Weights of a small mixture-of-experts language model, trained from scratch on English Wikipedia: 12 layers, 410M tokens.
Below are experts of layer 9 (counted from 0) of a mixture-of-experts language model. Rows are named router (the router's row for the expert), up (a neuron's input weights, with its number) and show model dimensions 0-255. Each number is 128 + 24 x the weight over its row's rms, rounded and kept within 0 to 255. Numbers have three digits each.
Before each expert's rows: a language model's description of what the expert responds to. This comes from a sample of Wikipedia text that the model never trained on.

# expert 9
It responds to: Consonant word starts
router:105099121109092094136158138124141154120126154121142105148195095174129133117151124115079123154170127135121161127072129149157100104165139101095129154091141110157093107126124136136103145146130136118129161146162126117121086181134139169122113132138112167145169136148125156166091102130097130173120087123158146118167135127137135145117157188098116122134096089107145145115067119130124120121131137064123113107141105086097162125100162147087148103121141117184119104094144135123135143154110151123152141123098141104133119126095106160141106138128137145136111160162139104119120107124111094108093114138155097120109132147125091134125077150121113127144107105127138150119115177083132137091123113150126119104133114160100128126122130150105131166137195121125168106140165134145103134083168116
up3:123157152115104094141143120135118116139104140127082087115134144134120155164140133156085102120085114105140174156111164144164072123133120108168108121133119159144134121153077145121119113109127127125122121147133139128112078132118117144109109089166114149157119124111132110146109174167127110135136161111160156132133135075120139135132127133109099110116114107092107148088121114155123121120148117091168107101150100117093177141083160112152128087130111113140146097127125161138112119129142130089096141123136151137154087147138121100148126165112120116132111134127168102107124125143135114144132114107170172122117078172096125154172117095135108101196161165153118144168157138129196127110175138123117096108151128152138143130097115115165109161143155124086106086153128117142167176124175122
up4:151120080134139136119122114143137091122108113104131142081154102136135120122152158153133080143135137108133084132125138128134073132123144148138123119106147149158142120111136108092126170137149168115087123162149158109048088159131097165109153084153144108162129118068140142153125096149163069116145118145121128092145140105133086173116139132121148108091108088153137141125139119146162099094123125123124121157115140103126100129129144147102125055106121124152128115124123169153077139139130146136154159165112157126091107112129233129125125139154142144148122150175124111133141143117121112138136119169106161141122126132118187110112120138140102093164108155148129153177148131128117122138138108130115127136118096142111118087116109132137133133182148125109136111108132152121078154132100126
up5:138124129091150120108166143169126155126133110111113156146143115148163109153140100118135141092133112116102159162106128121106097109128120111111124132077113112147106107118133092116113123157096103123152119134142135152132112144125143181132134136152113147143106140202106085146083140139146081160137100146117157116136107136129130143141148166118106136135084116107135111078106109075123120098133155103114125125119132118108137130122164115126117124118094130209162126144134109135175182136138160125118129116124139122148123101127143127131100113169132154135124156104110115139071155095147101116117119139162119104142141106152155161131142167136075167119079121155128098118117117096199096138140137149086081146172183197128116098156125084104151132144098128126141131139152113129142141150138080
up6:158147109085142107139154149152102090135128140128117125141172118144146131125138112135117083150138130165152173160099150141171128106156118128113146138105098130105112121108119152117083148112110143098175105164182143130081110169142113151131102143125104150177112112138152181161096144139146122155132107135090122129127119084161144157152152152099107146112098115176111105105084132100124123126117112145130132099104155121152124097120161128112119106109157158125121122150128126204125165124109140159140185101082104137145145141082125150127114129113141113134131157129155134128112072141131126121098129122123116106132142122126103145137093124134119139158089132140131174109084129103143155112089143128081118105151131180154106135145070109138130090121151065126155091148110149115145124099136080
up7:140126143123116094124125112097130147129116162126155134130107144105142115146172125130156084098159110126111108104098155126137114126107166174099143113130118115141154050110146146162113154115136153150113136100131121156166154139088154138115093121120112129130111103165177141152130123125116134189116130122121102121155158150139126127098093145160113151120144123153141108088130124140182100145101105138108126156103124127134137156174151135072177103088130151197145137126164136142122127149098154128153141130123142120112128086128121126162113148145118103124108149129126107064093117162142111174118106083108144104101162159126123168152118117142114148072149150111129117110134111113142141079104110120163137094171137127115125124108178122104144098095133086097077121138162114171104147127104093
up8:135129119109107147144122134094105115105146152166134131128174138099138123130181091154115113123144095063101137122080171125126103102131123161118117114119126091131109142134128091109069117176190137130136139173166148118125112164125113166104163088132101118166208103128152128114098143149138122124099072148109133122140168115122126120136150139130111089164125148107126129124067143115137117115101138129134146110127123079094140110092103105107165124079105130138153141134165128114111084145145133138160132124121158140102164162144114148177117149143126144140145137139134132136145118132124128145112121119142143134125140168134074137110096157188113105160150116142156168131129124117110097111127165155103107116156112122114105118126089172123153141140150110098129176134102140154145099117073115
up9:064123096110156119130132142135130126115114116165109132107154125107136159126126121166123137132159165116112165133091142131146109107137155133130124117137134134097127125121125149147129130168135143090140157166140162112133087125148086130106132121124132131148120046173130137102148118119118162112090136102127129153154146123126134128126170192137097190140137142104148151094074134086108096137165138143128121135109148123145122163095156096107138123129105090145122119093117120115130124163093123144082110132126094130146164155103099148074128145133119163114117137083142098093127138128122084124115127108096134153131131182108112134084074129087138121146125119179111147127149158115154119139132147170146047115106107139133145165118174170099135158114137169121122097149163159105146123122132109
up10:134121128117123138147121152111133144149144109147118081155095150135146120159104115122133110122162111174099116145092145140128089123121124124142126099109138116115130103153096131157105123116086105122144142170123147132197084111157089135143135128085112149120162154178145149125100148163110077110113081121142137186130116090102109135108121135138158119147155150081169143109129103117146098133141131130151149095158108117168105168113149162116111115111098114134088108111084134075096138160153134146137122133143087116151118145139159143158092113116111150098138190126162107117136167138070126170103154134121122132133153130125106121156112140144103144140106100129109110116140133117142124111144172137092192125188119138135125097133152111099109151130109148155116149113143122123193128081089114
up11:110153119168073147129127125135126101169113126107132120131089167100064089086119170133121120138165146106153158119089109148148074121149119113134145163123139129157072143145142160103114128180111125117123138135147124113145161176095152126164137128158132152125121106091101168150139148110149158156103128169149143089124162156125081143101108108097134122155115127109120093130153142120126128146139168104106140180093121131081144103123092164135163108109174127148130115148147105123109095148121157122169152099086124127138157158109125137153114130123125125100133164152116149125138139130122137134122112176133134139131123141122137154136090166127116151144117143133097092131098108116106142131118147090124135101168158197132116077115113122118072110151150101154132090140131125076117085131141135
up12:085127116152124086164127126136111136155105143144179133186186099137111087187152131125097105148142080155100111140098152083106110125092111125120156103078147094146152141096124110119121141158109115137115137059174134152137110107169147180167085131088138127122116122107128123156143129170161114121125109088146074129133111103125095147119102137135108131144152102093165105095109137111118139118108138129129110131094141119147164188116120155095102137175121115135094131098132139144177160153118174123128139129130120135120125121106141154145128130116122128104109136124127147147109138122114099149123142180125156087111129142145126153120126157113106121114114159135150128121104118116116198109123116163104131128128130167110137112053151122081110126112142149140155171106127150134142138121146128
up13:148130135133128113112105139098148136146183122090144058126182132121113113169134106161097122152123121106114168149126099106138105149160117136130133117125063108188138081164092150139082126119124123104121124149124148152082122125126126119100146066102109138146168107132183161120121107151129120132121154112117109125119139189150158142155146137116146175121116128091115102139137125156133100134122139072150133115135136118152117164075134105116140108123122150152137109122100119139143146163091125151081150143115134181156150100081141164146184168147119148145139093136133121090119102119135117115126147116114130141160146139117161129115092110145125135119117132170119135158110122140160110110097115132124109143127151097103092145112117089097134137105173124102169152110147127143132075117183104
up14:124123109114141140114130105111060158116137182133156125078131139134116084076078164140117149144129127141107134104097141139116095112082152118112111121128137177107155142124085102170116157111115115137132142145144099138135134143090141122098110181149080096180104135102106117148110114095123128175127140179169115120136087106138115113133112135095123159130119135121142169110098157133173084143128173154142150154097113143109099137164157135102135091134144126141130113153105176112133110139079186126150145136121152107131135102096134093122096160124124137115123142155135121095156128130131072126133189168140145098145134126099108123165137132160096145121115113113134105114138158125160135130090144187105076134145120115122141146099128151129141137147140131137158144113137133148162167110132095
up15:155094125147132095127102127136143131124081131153140111172172122163121118146139111118100146116128167152119124124177121115152122097134111136145167108116136086139136118167113169119157103123152127124154092136120124092078130138188114133169095101109093108142135112092140164139143136135125102178140136133139119100123093150136104091119179138113136097124123110125145151134124127077122095100162148073133104134158119122110162134110143156114130139145115135173071120175142130168128142108100143131119146148133110146176120113133127116092125149105138130165152123110109129101144147174090117151141065126071086102151102134125131148090101132121118138087177113149118127164138133133116133115096188149098110121151135137129105121121140115156114174119145087168146145128138169144105137072112165
up16:161090110147095125156106089124185155115093152119124091117159155113099164149135115140143137144160151078152151119119110147114126143119144151159116131098119118136148088104087133123123098130116145127125152119188125084175149177115141108095139113118128131136150157117107164166170122118116070155159131116151125128118094099121100122118166145139133140112102126106152124124073169114137094125146196136162111099074090138149145132130159123127080154171138085099155099136179179123121135150118159107133132128119130094129122105118144126101138152116137146154148160156153172119128094137143140131117127117183103137130111131115104147095159108104156151081140145136127118116124148100136102098104119148148117141119138098121141060165094100095137135118080112109130137151133124132120130138119130
up17:161100170106132091141139154154123133132118120155091140115111142145127087143151170138077085121138127093160148120120144159110107112115129146115081132121123154144080103128136138112138152133138082113102092100144120143116142122107107097130116152186108165121128136102130116131158174120131118169145114129130125163150079132121165149116158114093130132147101096088111128099076160153142147136110127094128105089143116123112055160072101094115116147147141131136125121166129132148174177104110121113114124120141081147146124126164082119099166111155131158170132136129112103099160136133114121133123138144122116103131119150164126117126127108195128130115147129101112113129101132100095134158119159137153145128139140134110090125139143141066146172162133119067146161142126136132151140135176178
up18:083133135143089111116153155087157109185090120162135092114132137132095106164155119156045117133145137168133093178121126120113131121147107130121126121116175137108136116151084130126117125122142087126136125180149133168129102145071144144130129108106115142178175134127120151111129109066134107152153101130124141103167111160151126141141179127130088113143135084113139151126132163156148135142088145084129161143168098143125131148090145094136100091159086125143144133113145152114155145123124146124190080112143116089146151111120182141142117114112155127148125132135143110095108135135103104119100119117153103133143112129111141107155147190129128136164107106114127089130123150123121139117146155134087106107143069175131146141148130113095134131118134108110139141105119115150129150114085135
up19:147161148123140084119165126126141137066102142110122123166116119107137132091118121097136112121163120153124113136084149137121062114119129110138146104149134125142179103132183147113095106153150127113158169142125107155118157141152111175130107062118129139156128115111188151119087114100147111108115060102076134143133104138106109181122142183137150122137138149143144160090139113156121129137102133145105113102137131076113136146154159117107141090146139160132123125089103135138124127153123105135172132085133131164145112105150108141129112123120116163179137147135136110158106096110129122105147166141156123107174164175121126154118105109113118155124104115121101163102111164138086116149155118100133106126111106155088143143128131108098134100179167142118140145158151139118123132113174105
up20:188129112116146166123140132115109102104123136129098152117071143115133124089154126158139129133170090091102159071074142151135128143140131156107098127118138138143102101135105148125118163143100146145125137144180124179102110127107131156118176146111138147103118137158082128161124141144109119154177113121142170183144139114130149103137106174109081098112112105105128135117137129136103147142117135069158154112104122100100095135146132182133173092136130112156124098130165138112163115126117143067084137109117181142118154123131113175140155116123156137124103150102073083162116118166096085140111157110130147125104142154125101122164099145111136130159133198131129154110119142103126128101108130117129101104129131115152110144120130117095144148106133126123160095148149132124160116117141127
up21:157112130164158112145145157134156093114105134130111168120119135095093091114169129127084107141137120133159142141178173109140119091091105134130130131080153145088120153096144167103111129145148167092125144159176141149135104133133122117103097124141126148178149135139143167146123122158166119142109125114159114129148132106132146100122168110112126130145162113101162146150102132115116137119109158135164068096117127137146085149090146160128096169120124141117116122140087135139126126132076118129088111150126069090100140135092131152151128166155151158103093133180107126138139147123103112116102111096093097203157122150111120124117120130146118144154130104142135129138099133099122096126123065137149110113133154110174122125120106086147131129144170106087151117121139123160094149086147103
up22:126092152147121100111137106160135173144093099144131138158171125107101115148094114142148130165137141155127149146092100133154105120130144157121115145165081175121088067142128111122082177099144141122109144101122154137103138161102161095118142136125078149082153095178117101176115126155117092097111108118103177149139142093150129126154155169115083142122135137158165154129132119113095097130088088120125108141142153146093107143099142132115101148111113125129135142142134081104104173163090150128117154124158153138160126125129117098147124143147146125137114140173134133174119108057105115130116082102114087121144091102105148129132128144158096136134145139143148153145130115142141182127172138099100164141149105143137133145132108111148112142142138112087115154096126126103137144120105149
up23:103125111127146135140148109140147159131076127160130109162142128116136156096170101160094091066161113154150122149122102092123121114154108125146123114093130101154154128116102143124110091071101204118165171150167168165091142158131124109151123115087145161126099089130111148099161137116164115121147091130119117134121128108157103119141179123135134114118131122152125178134102132155115130113120175137159102129118108137142161166148107144109146114144080130101069123160127160073126144124125138106137112181125146118150111131116111145134112129117116110126115120135125165095131112110077124086084135143092135190110116168137123125121108154099127135095131123129161120152141142104123149103157143114129128111155106106155173101113154163129109124134121137142123120123066153114133173117157140
up24:088109152162144073120125084139077150165150157148112113135114154144124107120131135128103150177128135102122136105132218138147101097137140127111115082156145106179127100146126144176112161135113151132074137127112148133105136095078089141133126152151116151116167138127099082121147102111122127134158088148142132129146151100143113135156120140123130156123128149148097141128166114116133059135101135120147115109120144127121131125135147128134076119115121150167123112123122106153135154120101184120093166127175121106081108151119127145131104112179110114124111143125162135127142108122177147108128118130115126104114146150100135143129184100118101106146132129093153136086154131099107123106151125163118100145086101098145137162115148156151148141161103092063152127132144092145165118132122117
up25:128133109116136145123141102108175125129146120107163128128154146124128144166134106104110109112116150132112146152064124184150105131143110131152183142115110112137125120123100137142136134138179104111137143133093137096176092167150119132083121157128126145136135120118103157112113102115125111169082159103113131126178091101154093117129138114083126143092110140128158127122095139094100085074121123095137099146111157148124154133139151112135111179175134161119110099140118118136111098178142072146139116120114098100115123158148129170128110131143136161136137179164139114118137138123119110143107136098125062142150125131110138097130112124119119143129112099176113135164130159119113134128161113157130122141126180115106151122122123114091073086144118131161138117096197130202096105143138145
up26:129150108113102093163097123121146107110115160128158139164109117170127135182099079152141149120156113105133141128117115112114084175082165141099131149127163087142130140187113173111124109129131161099118155109118153109160108145152125144132142144109115114112138126159189183100129111124129086121105090138143126148160158131135119147159139171102101145140127125126097147107150146091096102163120130105166117110116154130134104127113161130111114144092097139139151090113113106161069112105133108143138122210109173140115129092133139123127140120110108116130080129118149146114139104122108088127101085148118147134096138140153145124114095101141153097115130131156099137124159129104135139144165133169118151157134091110160151097126113120105114119139145112096165107104078181148119168127147109
up27:177137148118134117168140130128126137063122155141150081150112146112136134190123115140120127173145113134069154163133125141142129100132173167078157082097125155163097094142134138104150164160110079135089160145150108115130133157163127130109121123113120171140155126119101144138114097093124118149131111162137149153077093110122097118169138114155114125142104104118127134128145113133145144106099111117131138111114097093111148163102127117165167094087140134140121102150126136134125163104103185146132152176121114128125138120122129098132127168093100095152140177124166133137075099144118155125095145132093117125125127140152158153128119161128099144124100127158144104077135109110109080124114166156107116116118122154132095147129105138137123122111128086126117154100112173086129096087157115
up28:129164148131101140101138109084142164124131111130097105135114105155080133130124118188086125136150113120127122124103152137121143087156104134114162105116159112084105121143129145170106113164131134033125141138109092102124144159136098108148093142104103121112153112118151133164188104113133152119116112134132130063163155143115104138129118156101168128146106152127153142063108137091156104126107113125132128161126142106145130174092136123140119083088148150159101174121117116134095148098148135141137172151144147128152144135157116129132156145119155096136091083132121160118138072130101098121133134160123106150140110118155126142142131165159118120091133123115124140168125126083134098120110138078146115123137157137146118132175094141154107117177154140123187132107151158145113138130140121